config.toml
n_layer = 13
d_model = 384
n_experts = 32
experts_per_token = 2
d_expert = 320
d_shared_expert = 0
activation = "swiglu"
moe_layers = [2, 3, 4, 5, 6, 7, 8, 9, 10, 11, 12]
router_score = "softmax"
normalize_top_k = true
routed_scale = 1.5
balance_loss = 0.0147
balance_bias = false
router_noise = 0.3
init_std_router = 0.0071
lr_router = 0.00115
n_head = 3
n_kv_head = 1
head_dim = 128
vocab_size = 8192
norm = "rmsnorm"
norm_place = "pre"
norm_eps = 1e-05
positions = "rope"
rope_base = 58500.0
rope_fraction = 1.0
qk_norm = true
attn_scale = 0.0884
tie_embeddings = false
parallel_block = false
init = "normal"
init_std_qkv = 0.0234
init_std_o = 0.0234
init_std_up = 0.0234
init_std_down = 0.0153
init_mimetic = 0.5
optimizer = "muon_variant"
lr = 0.000973
lr_mult_down = 3.0
beta1 = 0.95
lr_head = 0.0052
grad_clip = 2.0
warmup_steps = 50
schedule = "wsd"
decay_fraction = 0.464
decay_shape = "linear"
final_lr_fraction = 0.0
batch_tokens = 131072
seq_len = 1024
doc_mask = true
train_tokens = 1809000000
steps = 13802
dataset = "wikipedia_en"
Below are experts of layer 10 (counted from 0) of a mixture-of-experts language model. Rows are named router (the router's row for the expert) and show model dimensions 0-95. Each number is 500 + 50 x the weight over its row's rms, rounded and kept within 0 to 999. Numbers have three digits each.
Before each expert's rows: "comes after" lists some tokens at least twice as common just before its tokens as in all text. This comes from a sample of Wikipedia text that the model never trained on. Tokens count by the router's weight.

# expert 26
comes after: " ", "9", "0", "2", "–", "."
router:553433489528402433465629517446562458538436567494506473485550454487504459542543459631400555504433501422452487438441564397476502469545442433480531573466498446412509463568468553489470440537467515447520550555435546537529496527580500475561410470461464506511536563559526492562556492454431497418

# expert 17
comes after: " ", " \"", "-", " (", " The", "=="
router:556468403524486567504476551510532505447596549488442554594528503427441424415492507542484521470525423439492418481457487428592556523509505514575523524509519558497560596412405430520577476456458455369542433478516395500589532426536531483465461532546450546443446454561466518475578547512460526472

# expert 8
comes after: "1", "0", "2", "8", "7", "9"
router:452631542486489562530555489519403497528461500534599414505488456509596430571570521535530538605394563444535577468473543533540476473542553549485516470429480428404524495547440573435546500457553495552439562523473548471520471546566439504413510483478515495468526619480496648503532417495570516483

# expert 25
comes after: "\n", "s", " non", " co", "es", " place"
router:460529575521556359483565516540541541540487452479512461494499535444476556526561528444529497506529522506455503508553435537450514555494423501482503528494466474475516459489496399486420460522478486510515543486509458370482488475519486493519583468589482453424504487485454526524453444550519372525

# expert 20
comes after: "\n", " |", ".", ")", "==", " ="
router:465463515472511498450490514534493471530504489446551465405471484496600429424419596446473536459475603459462441403553459542530558554546499499530459509521452557438375585555548468518430435461538564562572455494478458565494571375518459560551422453485526468445545520445516511555513477488539348513

# expert 11
comes after: " of", " the", " in", "-", " at", "|"
router:414511509484575622464474559530553510430542642539485444601453458502423472404429477443533511465483538619528462622519494517540441460573454507550502538598467552548556531461476482590469519540436524544392427514564470561398536357484448495516543518485486487543538477526502556458516507488437479535

# expert 27
comes after: " |", "|", ",", " the", " in", ";"
router:550529467457531526483462460463489593407471603445520587532454565503432565565496591487504439511544584447529488487416488436360483483511466595574553569530545512507468482526610485391429456520515479490533578500487463423448496425562456461575482522458479556411515487467536412451496555543509529468

# expert 31
comes after: " the", " United", " of", " in", " New", " South"
router:486376446460534610588524489511476483503457470561542436462516444540574526545440489533641438476503527547475523508502490559512530514529560543523444477548420468526542466586554541529507500477507566584494485482433542506524495568481542456522524516482477557518531511548433508431560485516505542483

# expert 14
comes after: "'", "0", "5", " of", "3", "4"
router:469537482481541414521479510434518512525471405432559563455467398471544433571593481414432571386465602468598540401388475520491518550502463523471442457516502478470454467446504520518489532548574451533630522411428541463489517577471512507495492535535620419425462563523445469522561458463519569485

# expert 29
comes after: "1", " was", " were", " is", " be", " been"
router:474567544581517477456420429477464505511514455474578425457412502482443461576491445569476548474518571504453507477486424521559387561542581459508484566451511506525445564541542569387487474464574456539535531563518495495552491536533534510463511525499590591507546448490465410507446622547523537544

# expert 21
comes after: "\n", ")", "0", " —", "4", "3"
router:497521505543568466510509566488466540454436539394506516440540561531595506509567451519470519575576595447468512503443463509479562548506535478520596546537506404569571595435592447542500526575520546576556589492546447449614483513486509510459474426400576513491510495495458495502534502524587591392

# expert 5
comes after: "s", ",", "ed", " to", "ing", " one"
router:485464495440494540488504511491521505474488528414494561421511543413504511524399434487475622509516493452457491502553522470445551534505541469446510513537426446533361476492549415442480378592523485555423578436492429374499523458527490470475457457541476462523537504601548502565406586528517494454

# expert 10
comes after: ",", " to", " he", " that", " and", " it"
router:494466507498544546491472467577362486399552526518546535618568497461545491459490466527518551584582532483425490523543501531456433564472539512617485558451523430522440436480509474438581522539406515472399529544495537495571556420557467486527452547476507479450475484572534456575440563515457503512

# expert 7
comes after: " ", "1", "2", "3", "4", "5"
router:449556477464512476541518464451431462568551383523372523446449471536600472541553404564507426490529506471501556436446530573578525436405551492391506465460484382506473550533483493501538448490478490616437526488506464536494504564588412532483500464482420549449508553579538485595478387405499466506

# expert 30
comes after: " ", " |", " (", " /", "6", "3"
router:520436567571413464347490468432549519539468431507509554571493501467434510426497433470423508479502474536444483502562557508475455521478510554526520546472479497454432470535469505480431466546524460495506480521473523527420493510529548489427472568477613514408552503532517508464432533535488481475

# expert 24
comes after: " the", " a", "==", "-", " his", " first"
router:507388498595496519549449496509507499511540553579564535497482552530554509506483634559502498524502466489518510495493518519439519465425458501458373484496479475510477489504547458478560496451495533377493598470466582530531417482453544492525422556496484565483476522484506524520507526435406465459

# expert 3
comes after: " the", " a", " and", " of", " an", " with"
router:470545621465530487435513477603523512556471387474518498470481457477498533550541501521523507433413528453439534475519479474432475586474557480537488534548508497492441489433588546481585532501577520500610531487513528507452513610482505465538562494537578528464483401489514523491537527442547539493

# expert 28
comes after: " the", " a", " The", " his", " her", "The"
router:427475372542444454541508516529545489533532538571570512489502500474448623412498544445522429407539467450461520544533535578509495530455501496484493510497490527528560434404591534504531451385409529481520421455503408475556480464480466470554511476464484523496481452465513509446572456458517427465

# expert 6
comes after: " |", "-", "|", " by", ";", "ed"
router:572496495464494519551571483518473463431530576498391437483535544606417536530562479463513443453527423596511491483459461548523475426461488488484461514540584524585458461477545592542512498461497568605514442496503472497467448534494499476496626551462566544557504541487519436506543473525520477494

# expert 23
comes after: " of", " in", ".", " to", " for", " on"
router:527533523487416524559464486436456465488420478483461545417482532440489589543576533407506492559545475480512502481424522429525498590470474464422479523509546548502556490554533504510422566599632528624531517476483624436532489602389536544513517502503544440501502542470549485448465470430566551523